Weights of a small mixture-of-experts language model, trained from scratch on English Wikipedia.
Size: 14 layers, width 512, 127M parameters.
Experts: 16 experts in each of 14 layers, 288 SwiGLU neurons an expert, 4 picks a token, a sigmoid router.
Training: a variant of Adam for the experts, 542M tokens, 4135 steps.
Below are experts of layer 10 (counted from 0) of a mixture-of-experts language model. Rows are named router (the router's row for the expert), gate (a neuron's input weights, with its number), up (a neuron's input weights, with its number) and show model dimensions 256-383. Each number is 500 + 40 x the weight over its row's rms, rounded and kept within 0 to 999. Numbers have three digits each.
After each expert's rows: "mostly gets" lists some tokens that are sent to it at least half of the time. This comes from a sample of Wikipedia text that the model never trained on.

# expert 8
router:551472506443522458500525473529518488455506451482427529514473460499526498489526555436511474464390509529459469514497531489470501556518471543530500545504533533500482405511526454457422521485468449489511520457459517446520510510525454463519501514423529476485495463495536448543462469498611519535461473470438547514468475415498595481477576496519546444515468492548566501416540575431432479469549
gate1:531473537466515530470473491417494462524535526550508559571489491490540530559462492521499502459442444562458539502485489477492568501493470476505446518568530538437438502573532493460581562526535406478500543504457504594500518497477500531517524528450529492518530413480518449550521550499447438512464586540500542481577431446536502501454505557567549486471460423488489497534543459466489510528485
up1:508510474500567484515463513493482499475468502513462481556584502420452542510520494455397460471461477532495458566555552529473528493538472475543536479442511543412613476590516544558537510509406492523489502518513501486477590476516502489530470539469522462569590504511439546495447533507512496472504531443537514535512463549464566526531552542507551490467537499561541513536495472553453423444499
gate2:506396461565450491525564459521532501504478509462495423527443494542518549553519522492481520485569543549514486525484513591416477461528509476440482519473531440491460494504539504491520514414526472562513481476503435473553480511463490505503481484446527481522472502451430466490515465501477529507469569475495521474553538503503428426498418461573483471493485523462576492405516449526478440564569
up2:593513483521525476471474540482437498497494516496496485498522470515458542550476475390461494503527503474514501487459498458517514466512560472525497505453546503563526451445499483559574497478440569481557513467556517499453523481597501551485498531480505508519536456434503494524533394453517453429489463484518489441553513586518583487469488539473520445576502500496481520551533527502530532523483
mostly gets: " Location", " 0;", "|---|---|", "′", " Date", " Preced"

# expert 15
router:477500430492525525481468485555510479483507438522489487544533474474477511477495513496470482427416439503521468516478519484487482561477454486540488623537443476502470478486444485454511545483395526511428505535471466571523500543509507559566526461432572455558508443548491497527458502458541545496505480480468526498534457389505460484392516485561576494551574512537496540381547568454542399522509
gate0:388459559524528493540480465572504430468544516422468502514449478481420415511490592506510503548488500509507547464480501463472526498450443515502522512550511533483473489475488501497437591541552463438452449515436512457537516426535483438544481462480497505524535516416506497452431553454524454545522550469422484482539500500475442474484548513505464487503501566446540460455477580476512525453504
up0:453551442526559510498458437439492480471456483460525475486418423420497537518502557488516529498450521500497539447428499480569523537483519519543513486484445517510465499549567498571484518463509531462495484502461554408496513470508521417552486491544482526505463518471527555383524496509492459514508548416539521551542547544527511531553525530434462487508519528497467553502570515507516502540386
gate1:527454464487453580524503513543538541534501491460487446527571516475478490484515465475452469512481602494506558546483553491547496508497523442581530567494417548494474409482510493436537503419404452567436542507420512481584522521509505504408501462552493464464489482550556535567514468433510484518497554515481516496533458444454517530437539498581556497469593488456497485512468543474528485522501
up1:450451424562509540475550498500473423504514514392505468503563414562545417473511572456469501523507564507504519512503446472575549519490492481522479535505507412519542420492452500572471552479482447472466491382459497512583471478512542503517507459422518468491513423544532505480532558487487481492490430424474529511518554459559524539420499565456498463495575423529556469469530522559492557499467
mostly gets: " U", " P", " T", " O", " p", " M"

# expert 9
router:464487484519478521549512464565537493504503496441469466520520537514510480489510534461460443451412490451459450474461514504549459546486502465544455544570477486501463494519514505506461563500503503514468495499502540493573557518536522526576543513374526475478536451545511507464483526473584458458545497561485531589573395481539525478511518526542615427524503529516552460434534540461527503507492
gate0:454552509492526610529494456561553482418439455485463546487499491523518520449535545490531516468503474545515505478535511513515467496572429496529485521479490493454437491512522414481437546507562478498540517521503446493499478463507530503499557508547535486514501491500525418480451402517467491501505497499525518477557554488528466492488487539522582443421471511508555426462469505477438453495463
up0:503449452531524545511458433520461511515523541482532452556504500382483521432496518475520583480547471526564456504502449467419487480517536524486559519544489546497496467539479496543495488453498493460429538420522462539517537423527438432449558503466531481443470554522546556475512587488481509490520493534502435565562460537485496429474524425457454538477525479529492515556547500468507501466525
gate1:511521515472516450545412503465502547533526535527498455470482572555413506520398470513540493476494467468464474500431514439499513514515527458515439478519504490562506518543467504441500488436489529451500545466497534472547502501518508496478504450468556558501513530483530473493515522525511513432506485563484469484421446489490574519475499508570491497446526570382494530487508494473518502547516
up1:525498465540459524466510511488525517527479525454518420445525481449421529458523540544453486496475461424535548503480489541583439469475563559528503513477477487516566461532442552502477559540484490519517507535525485459466483488500456496509536486549537479477528410420568452533518453537478404517464472588434533487442537538495505493475435582547538448506514554531505438503480472545537555466513
mostly gets: "In", " August", " September", " December", " May", " during"

# expert 11
router:528500550475529484540491491468512513532505465494523553504478496459508500534508557457549495564387519517523479474455526491527519519435479458531558586538511473491507485503465466483485510424555458562469530462454450559503547524530564511480556443522541504498509447552519415596418448463586473513499464538480588530496559331578576494470588477521520415559484485503520444552490515507370480502515
gate0:512546520542536527480569486506464426493526499550434550497503559560482523537592481474501491443426489508517477502501493495539467501478553478568534446535439527452452526521443580509479484420537477546506575513507465552472422487554494477468525476505480523485488428571509481517485569504441532590487459488565535548512527484502515499503522480494567496483469505448455466523468472523483517532494
up0:576393503450517539463539471572486485488461551431527527477486549484424499571480519502514412474519484450557525482474501473495560447615528452572430494573470522486554500492574544412493437476506537481492454529524512513555531495508554568478495524436468508529499532483523467516490538480514453520578588560469435521456457532515554431501521582517458405528569549514519469463553494496529468505479
gate1:451511471554459474561520447537547526485546530501538419442510566450500537520518519426577498478454507514426510446484552503555469576507530509444477504616514462423497502500445504567472499489514461497488481490475471473511499532533549479505493488535653478512466516470544450517524468455480496568519453436494543459553539483475575520415462485596496510482436563489561468495576487499400538539472
up1:500473505494462475490485493452451533463545568514524462517542486457498460537471526538469462530537514589494510520540539477519525476518543495464542396498509522541599492488496438570536463548536467523453458520515544452496442483580479448511501511569478510560510463519475533475500493455434543489490456412552562530527541539507455498462544417485536427429435475459509426431583452526534462500451
mostly gets: " he", " son", " medalist", " David", " Michael", "berg"

# expert 6
router:509505561494482504475504483600542511458507408561512521497479505460497536521472520494538519512425469552489495523497542491468482510518516463459480516481504464511502432452460442510486501582548463557432570560491525530550523507524545510448460517509529494506576456518501470511516518490570540493507468543432532493532519332500499461518559529477477419526450558566501524477562510460408440512518
gate1:455458478492478454484528528543467466519517453514507463524526509526464499497472499496506506529490479491462529524482508507496476481509441599607494552502479497534439563479467550487488460542472512457492493462507522476503507538530492503530501475518488468566522439530543504590520484475510503504461568502452542475478538491539550489562558469484469482461530494493466527502496482404499531602593
up1:532468471534531547467516549481553521555459478360571551475509528562532487509541532539515490531440469523504438480497517476511474563512518447488432559486455504509517545464485419473544451533554435479581471497472462521478487439488506473507443380530494470482444572450436527576446476498484543507473508537563508516484460468417479481436451483533472455509484549537424498538466543491482506542501
gate2:545506465530534506504573536474514482513512480517494515543500539498518582506470504481514532440508488583474477566511632491504506576503495533517434476553425459560499519535546498495492492519459482551569457429518553482522436567558493483487497460488555456482503501471478502533516578507483457550523479479479521440478482488549477540488587548525506459536487432506464531445497576513534492488468
up2:456491509465501509570406431632517547560573449462506480495465464570568451429572529460448499462519482543508491397494439482500391516541520438502578512532550491546497504518522485488460472444537520515486479536464536523512528426447473456519509588506464550520503471476573558548469583513476463466514500465501541555490502465494498494484494451474597489475468475496472461456448520513530445466542
mostly gets: " km", " located", " 20", "8", "}", " 40"

# expert 7
router:509482540527541507541517449512551506499502428525502488556543518519513491469519528477552498454545511541526493509460488512533508539456482532472516424512462491516471480478472460542492516538489464523448494510484476568530592554515549518446506542409486406520565504508483488573459518504453518508473442539491546555565437524513504443454579520524579456526452492566560475485475586457488432500524
gate0:516589428538514461537425504544501501506511487568450469520515494461490489525468600411505456555443556498489485521506426480482443529493516480483559505504522472481432522478471435472475517565516459530449571525503513466499496514513492520501543445455507430526528437562543438479515501455532528534472530448501496558573539494526488471531468396487559404550505496464521497536521508513494451499490
up0:448507527528637498487553511528492581507499489446563573503446446507561513496477528476526504471495504448496437556521526373512467590467495506512457487445469463495524496496555498467536524402436565500486393505524481520525497500479517442525502402557466601467524502463469469530490521537535468513577481520513465536485463515493487541489553553492438496513568450507444537481522547528488489476471
gate1:548477443473442573566501523533497467461446536538424515464469572558505520546499438510536515444488444481496461494444528502495468498470543555477548493474502487521501398514478457530431501525545512501532604464383520465589480501401474502465396512552544470454480464493444451486441493587476577464452484500533528467492465482518492443493492466530533463482493531530551442525518504495485479559441
up1:467480524484494497508476534541509461489514454495577496516509536475529444468478518508548490526479493499460534520536521493553451446462506571511503508517514478476492510507597448501464585523480389556566526504481567542496536535478535490540449498441539519446442480532557504500506467489589499465500538510497536522494509513459465471524478506479552535505504565444464455568529551538463515544473
mostly gets: " where", " when", " this", " several", " many", " some"

# expert 3
router:500518536544564453511500451514511519532511467530552501518456472530395538487455577484542458498468518423441492528472563481491499590527535518575481410517454463566486501469456488538477528517455470513472432444489507566525487494496465464549559502480560530494520480502451506530447483502541487548511498513469551622530453453523566463521525518517532452485507511532586560483522515433512388507503
gate0:466532527487515481581410454413469463425503503539463521515435555489501570582513489520500498515529520489531511494546542564465518483466530467469540438435486543458459516495458416490452506515531434505446519592477541544490495546454540510535529504514483552460491480517511448565452505479500478528460486452535572478459506482489446518492493590519507491508493563543549515473455490468439514440529
up0:557511528497467469468504452425509499481521542501494452513573527509518494523437488510495479493437551493523503456484551547483421487437501468449486506447511499556483471491485470468507461523510564479483445530444474497468468496442473490460546461482519535460522457572544500582461542520462488529449517567523498458463473512426438463472499428522535504527500502483485567390509438530461443526462
gate1:608516431474475503492407543449497469483501530521429489586440438475513467464511501467524499509481467529489532511443500456530555478498478548538404493510490437555479489502492525489457530447509520547506517471474438536583504471503494455555508455483496467495522487547375494501482569504576474512549483496487448586493502487506476544486486523437496456460458442478457471565513497598526458500548
up1:490469465459498516494450485494468422502480501455461507565473536567432513499473535413324493521516524493513532527516504489452447462497535497484536531513461512448522535482562558524580536494515536431443589491507487506484529445478521525496486541535457450517520556471465522562459491507422439499466471507519502508511484477582482555488468443627586507485498506493540493596509541512505491503533
mostly gets: " \"", " ", " de", "-", "–", " would"

# expert 12
router:523459518453512507542407482456587504503503503502507496484494495478438544528514523506574546458408508462486448533421556472492492593474534469518529621533450491490473484436411487453513564455500470521470500503495511501499538474509532515476530524480501500538547502520478459512454480574527506553502448517421534489500469361566535463525545491565547440575429574549563479468497474484475447471501
gate0:471494523498478466470464441535532443553570488456500460521495474449479479596512580532430412579474557537537513476567430512524603509501429486449430598492486512431562502534519467518520472465473487625516544462500533548482480532499452500512478500439453510474389517481520403492483471483556532495472452495512452480417487497551520452441525468563526472472562479508522454524564485507506464458474
up0:476533498507486474491505481534531534543502493454564510582433457432513466431505494514482501513411486538558506469420572550446486509512480521485506493574464520486569470517479517462479562490523443476492527519534435498498423510503495492505487492503421502439501467514554504504523550547452495480460453524552494483504520565497576481540537495402417474487480496519549476558545498558486538471494
gate1:481547537487453450476552466538535514436533494551482513434534522498448464426452461508577516515532487524541535468475498421411487458536466545524412473492483442487501536438557466563495502446436580520493506484449547509495554542517504496490415534453496566503530475457458500497501571541545510519540502459448510470484457505543517467419489503496501463544535482516488468445547533499457524484421
up1:493503482520499505535460508472474475515518511529522527484570553453557514518478485525491464479519485494487489469447388501492475496514554552475547489487493516536541490455479516530579548473473498428540484559541498542466509449439403549501571556500461533494530500471501546466506486553519583374543572464480473582522467491517513479551548521545521498522480459548564550542469525472490503410503
mostly gets: " States", " University", " John", " York", " West", "land"

# expert 4
router:501491455506501510546488501490503504563505460522492480550456487477471524536530568480540538479447465504501502548533584438546480551499508542489449565546431443487440502493438443459530501485481500543425524471475488555483575451469554471508540537429508495550510488496512465544472511489527515546507461502463542555526479404512572493481482544541518509551456519528581512485520526424454469499515
gate0:422548466501460498512468453480477474534551460535488442482494541524415482517491415456481472510506497516451535511475478449507513536445511479539496506515494470486471456502497481487468520486494535483541545421496501657516546481488416440463482403489532522446569486496457501545522507448496438467500468430471544562417440421532494559538586492499476484493399483533493511475548531473482440474499
up0:566497505528472397461512631535567514485476561470481545474514412546461537595486501493389421456509507486551488490587570517481557480476550439495550496516493461467511475511470545468494444452511499505496516493544489498519505487496455509540499469584489551499421508506468498499458521481523545465528464478538509468549569465491481536463461488495473474505543510488502459485589465577552571480503
gate1:498451507473543500528537476472527521503540501465550488494532474522477562475458546449488482539477539558567510528519510525515470545493412504483545477492518517520451464505529476563523527436560460519517488504451456559541553524538448548466446488491527500544437434477504514468480480454509467482536449530447517521454469496548562471524510475504522464424492475569482429483522469579502486535492
up1:484580511534478487514548518467526464536505484533519496449532417465575513455494535516474584429488457442480474473460572515495464503526452492499494464516495469536534567503490520472504529541523472529516470450539540527521458500499520494479444485534508490517442467554522554500499491417520544496473527497517515517517441483534504469541469456562397531469514529492497491504502494523522506556567
mostly gets: " there", " government", "–", "H", " system", " would"

# expert 2
router:492478544534555472533526490550601420504489439510489500530522518573451498462460542500521490495484463482486461562452523499553492494527490536525523490542473501525478428503457468545478504521500499511447473480508448543504514483494527500495521450460528503502552482557462524542484490508539507464471401526411496551501463431509511425468555519559541514562486556517527492513546593486545449453541
gate1:403523480514411492525499512541445488542503516474495565498561546529541399544524493488548514509449540532521494500507509546459506473510514581546584475442492540529449480514506419434498430603422519485490497448562505518526430594411567446468515587517558461466532502446527474479495496511487462451516462498464438504515561482504533464572513540481495478446477519430502510527494524515577468511446
up1:507513566504494542549485561447444529504517560514513489432528477527496500429504545506547495468510434646468498455465543517480539458493511481526446494491487543498479482473513485493453470525513481499495513520554465472366519481449520475472474411594501482545493521468463477522517455507485467486537496491507520513532451508484473495523565549539472464438457539508499539447486522537470469466516
gate2:468411523535441467468515536524427530552507477450478510540536499534491490473519496454546477508437556584525531481477509500495484507437511438492517545485574578462513468531460477483547486430489544494487472563567575477496524505492428470462456468505457466538517534510499517478490474493447519452524543514489543505430478443465550487521524503445459521522564571456507533521541626501521448471603
up2:522506481530518496519520494625471564564464531437492515463459488539433441524502529471483431540508463502440541538459468484426490508500556529492490458483538544564536504552561479504428497489490537480481512467550523460492553539435477494450461512518541488477549504409478501561441543526548539552569554378571573472484451499462511457574499458490523500522478537490453478517455506483512476473478
mostly gets: " However", " because", " appointed", " These", " announced", " stated"

# expert 13
router:496498487499530515493458498566495451513501481509507534497460472514556510500488508495523487496418529492492471520518553507514434488513500528507514577489521584554510445445487504475446519538511510494457470494487471466515497468460502534522512430511481415518527469502492491487404515546555516509551512482481497532488492441544433472473545486521571476517471505491520440486523554469500444432522
gate1:501468504461465500472475465564457451485498513488473464578476456528514528548497463509496443481493570500464449550554527519496482436396596468475490477531465539519483450526489501536486517474562521581459535426574463485582490507487475444554521493477473471555517460539510445480450506457517535570540564500446533490504527445481507446555502519499444519476466500555533505390480524462507446465472
up1:504551470509527475431504431411452542564502470447567451455469500460491508486596535509534478489498516506487514504517541532570488531596497532522466523445477526474518465406450492492489452496499518424642481595448525421501508482533569534502470498531463469521521461461524478542537433510546485512509484554572555499495505445494541481497441515504524533461503530517475553528478483507516511485485
gate2:496514520485483445467504450488539537434548551498489577503464444526523553506467506407487497535487553460477598526528509533489532496535505525492462509489460586447488507506499521569456504413512529537428539489512452472407499493491439526489488447514474551523478579500501449520511530438554473506540453481570478499429502458572506513502563463482443584434537611490525521380475478536521494539476
up2:464575498575489500557479500536517526513532491549428478460490458484595475546501564442531474449545513556495488513531448519548461521527406482489411518487399533447525500563445557570506498495482462539558538382443496490533527392498558491499462486487555562466534567470504522459473511453493505487525467549504553418456491503514443563502495517446511527497464549553499529464542451558524459471509
mostly gets: " National", " football", " MPC", " national", " local", " Central"

# expert 0
router:482477495449510511523531489579521481513506504542520471573495450490467509470492491515575514483448463440508417533480518524466501484510472550535571481519470500531425468548486513451424493477500474528439495487525498586541556537495510472436493514482497454501482465562457473493469466472536493531490421577409466546546431403541453435494538498521483439478496492552554503463542527477484444523581
gate0:499534487464445527483453524523502469463547528538508422459490540471516480451491474487563469426464486492480447504535509546475552553529416564513560513480496553520529425533513495474494510525479531545478574472493534545553489467456580559503504502524499447452480446541408459464516623525553556525489480564507468505482499447545509540433553510518497477460518493491448504469487489533507434476537
up0:510484419502497486451527495475489453522488496495484405477523489487507531500518518542527530476531504490400497526488515477562461510465458543485517434485518374398529569466528489473542539545514511473451513469561440438558512517508554532472498465521511521518414521504523589435468527484526484541543607523454493451484435508464428499467441425510535549500461468440587475452513587415496498485481
gate1:451541447573475545457457507583516480503576459560503442539515589505478570531492455499479491458517496489444569569449516518446468524506550494488469565529427483468512534473503497593489549497458521483465520544554529518530479480534520454552523563525513452461575521540470477496500562539474517576410590540438488481499514497538519480497493501494438461521480508590480540461527495501477518581516
up1:435462482530508494537524488503554500533488494505547468574451516455522496470496561563480525533601440482522553542460478505507522503419517468438547525510552500471525476444449477468521603534474509513488464510521497527512522551505509453591503485554527462500589559512430491535530549512442538491521473554526570622477451613528480485516438525468500435436484553560554502445540498516437493520525
mostly gets: " MPC", " JPL", "ร", "า", "น", " Genus"

# expert 5
router:443461452578515484540519470500566497471514453544510473505513495512529507503516527514497436452477481506469447522467500519563486524492519493548495612530576454568524553549501480425499515503551494523514444458523539571589664546466518511509506491454511479470537458511520511506481512452530544481527484538411525507534459425515521521534565513550569466507532542543476481533480535523513514540521
gate0:527529409540512553544498530529447471433506488536445516477533444515506496430468433509520467550476488462477487506528527436484515483478459498603506561486515576496469493508535515489486508468464560540514528474524533508403547509483515488504546518506518547514485486459522490451547509528467478500506528451537499556506419454572467441521452528472508493460476576555471546517498512460523453517492
up0:550528514454450471529514492495500467485524590548497475475520473470507508466525452476490526505533517493541508531499530519485550573509488528426466515480471467539502492501407452446457478527497578551503502538512497425525490494462509556514449546535497517487435483439504532469474503536483491453538434529392502462500505529554448471490487511475516553513544516562481477499531486518470556503422
gate1:485506512472539497507490489524549597526548503516461515482524543444472572515482454549472481499494446540494533486460538500462500587564523544477414460527494482537461528520495468505524456521489502512486531544450580551545500528493430493551465513493444506469396525514532499485522507519479475518455581469553508531497441539482530511492498514532516490497485519502513574530456526488517497483489
up1:515543469512479526503558523522401453466479471452491530549490445567488466547483440476410491538507489510400510452468487491532553464457474476527480468496573515456569560502509568439497547475397489441500515465473492579505494486508497528528538489471512517431500450571538511556473516503589547458550493552568526561499510512523508491494484497480515512458519506475501474469533442553550481448594
mostly gets: " co", " Grand", " due", " short", " Go", " Pro"

# expert 10
router:522463498461425438530531463516541507518500422548531556503513473499486511516540513439475506515567510473497527538486502480499552535550493504521486589482492459490438471491451496462478542444533479511533448465471493573527500443534496488539503512477543517462592519503443543500469559533452471473507464500457534605555470474585496523467539538537490456530432504508593482488582533494422481506508
gate0:483499577543589547508526442569485490418563495589454447486451529482481470464487517504539495504427509506493496467500531596556463449470482522501449507472453518424432507466486482479414522433486486502497602434569444477450507535503503443522495498466494484451549485531463463552530477501513542511466447545513514410514575470410494497448521433526502462550518513526523516466497488550448471455505
up0:501469456482507524452548509518574586496519516465493470460495520529473512527512482583478546478539445536475472517481490575509476453485473433528486548550469550487504470422472588567490487507547509510536427463430456487460471458449525509534478504514549498504465483551487515453485478539520509535499547538536605495505509517481511551465492464423569468503561587531553467556451487450455507533497
gate1:534460403525521501541451504461510530495477514520493546420465469537490512521481598491441501530489456508508530553508521519501504542483434453497463572563453503493518508420593532444460499447503494503518411524465488481592442477504513491498523547472467469554440511564495506472443519537467535492398507500461467522535522479536518498527520514521523528478504542517440446547531587508516450517581
up1:536482519511505555444515467499437473528525504486412431542511491549504431434511482507522463463478512513489508465489544501523477422515514539472492506487494506487527538519492504582586447528592497510477548474533508459470555511511536433581557527577504509485479446515495477513516512532507517534533490489531470547482490502499508488454528512457540484547582474446453505446505512510455563466533
mostly gets: " are", " have", " may", " be", " use", " but"

# expert 1
router:542440474454473423520512488526489503512506468530472466487505450520523486513500571487541513473488508510490472484519508447470469493572498499560590484531525498494465492461461398462443538504491456469483543490518503521530515535501517442484488468460485476511527441510500407552359455527525501489479507548439563502519487356491478481489537502538555475514534489502569443453538542421468457505516
gate0:522529530491527495516539462537487437535530492464568564518471523472445515486455507520574503493479544527470432497470445510477477502479514574502457473484556571479462550554502518512499497545480421526483515493449536462569523498479502529501479544497569508468504542519519483574514537467504512534553500457489560514516476529488415565401459520509494474530436500535611539496537539576354466564460
up0:475493544503514563458441564470513574399466482508501534488526498533527507535463528489497465453512508519571454443464502543528449520545517495505520482493499507437520480471472516465499506498526526516577538490460503466515464507528500539530448545497535494485524456487533530493418535526446552479449481484475553474442516462573458583506439506510501501556458490483506389528516465517503434497483
gate1:501457457534486511472487530426498498474483522489490619520572515530437515544543508513504491488510492556502525473527496491474506539579516477575484511517558513500543470484475491521518581474582467496471558539505514505488531533432481522537568490516493494518524516513512497528491469595547533564539569575463492488518559436511521544506504476555570452499541447475513544452519526448547537477488
up1:454540469489540456466526485464487468530525471502521412440529383445523536487490478481454433563524607473528454505522455492483526507542501495507450494500450520527486497505559450515462478566543550524459482498501514450546496499554516536508491496466483492495504503462531439411443495506522468398521533460562505454581502520488517524505533482483417500520530462536402523476513510478504457487475
mostly gets: " won", " 0;", " GBR", " ITA", " win", " received"

# expert 14
router:539519486521525483562460483531443477485516471532482451520503513483487517486528517525531509492412485508475488490449546478506518536527439524577474543475461479462468491485508490449481459440409499481457557496458483586555494540526535546494491511398503450493491527530507454508485555467530513468529529497453553529513451341553479498493569559535540510539564501557462520506570571465437439534435
gate0:526502466491466447497525465483531496443542458564520493495531515519504455473562457482461454544489459521566571542537535494478515504462541518455505541470556603514473417515552536473442467450519471476529455468480427534554544535417503530546577483516562477509516533506499469526477402463501522565482542474493567536500474539484504480464508514570538462477461473469518511471494472495452478489553
up0:467537480523509525538517504530502562438567499572524505539595525447543540520466490443517459589505486426530544516539528482483559521530441475521485527471524567531619472566514468462525504496498530543542495502515446479478546486498494536465522525518506519541428511468434496481522427454474478479489503491466489495505543493501479549413558498553479559524476449519476497482496530524506459516537
gate1:496503573414523528463557536521557554559486511442509508492509545473524486536501444520503595553493516541454493489462525503526501439479478502555473467514557494492494544467490534516527509473554563422425506448435571511484471513531447416476452527483462507486493515553428503511498516501509534524450579448459496494499502555461474499526462451529556523537440464485555509473537443493476458458484
up1:456507428554529555534494510491473498533576444451507536540434468437508494450538530450466467472455496510436466465551550501476534475472416520517538541516484531473504536494500491509514493476541474447547535459535547491579494549495516538417545437489478451467449532492526495497476519436437471482472510558631481483551555544553533513515533435519528495544567498543420468539482573538465515524549
mostly gets: " G", " T", " J", " D", " F", " H"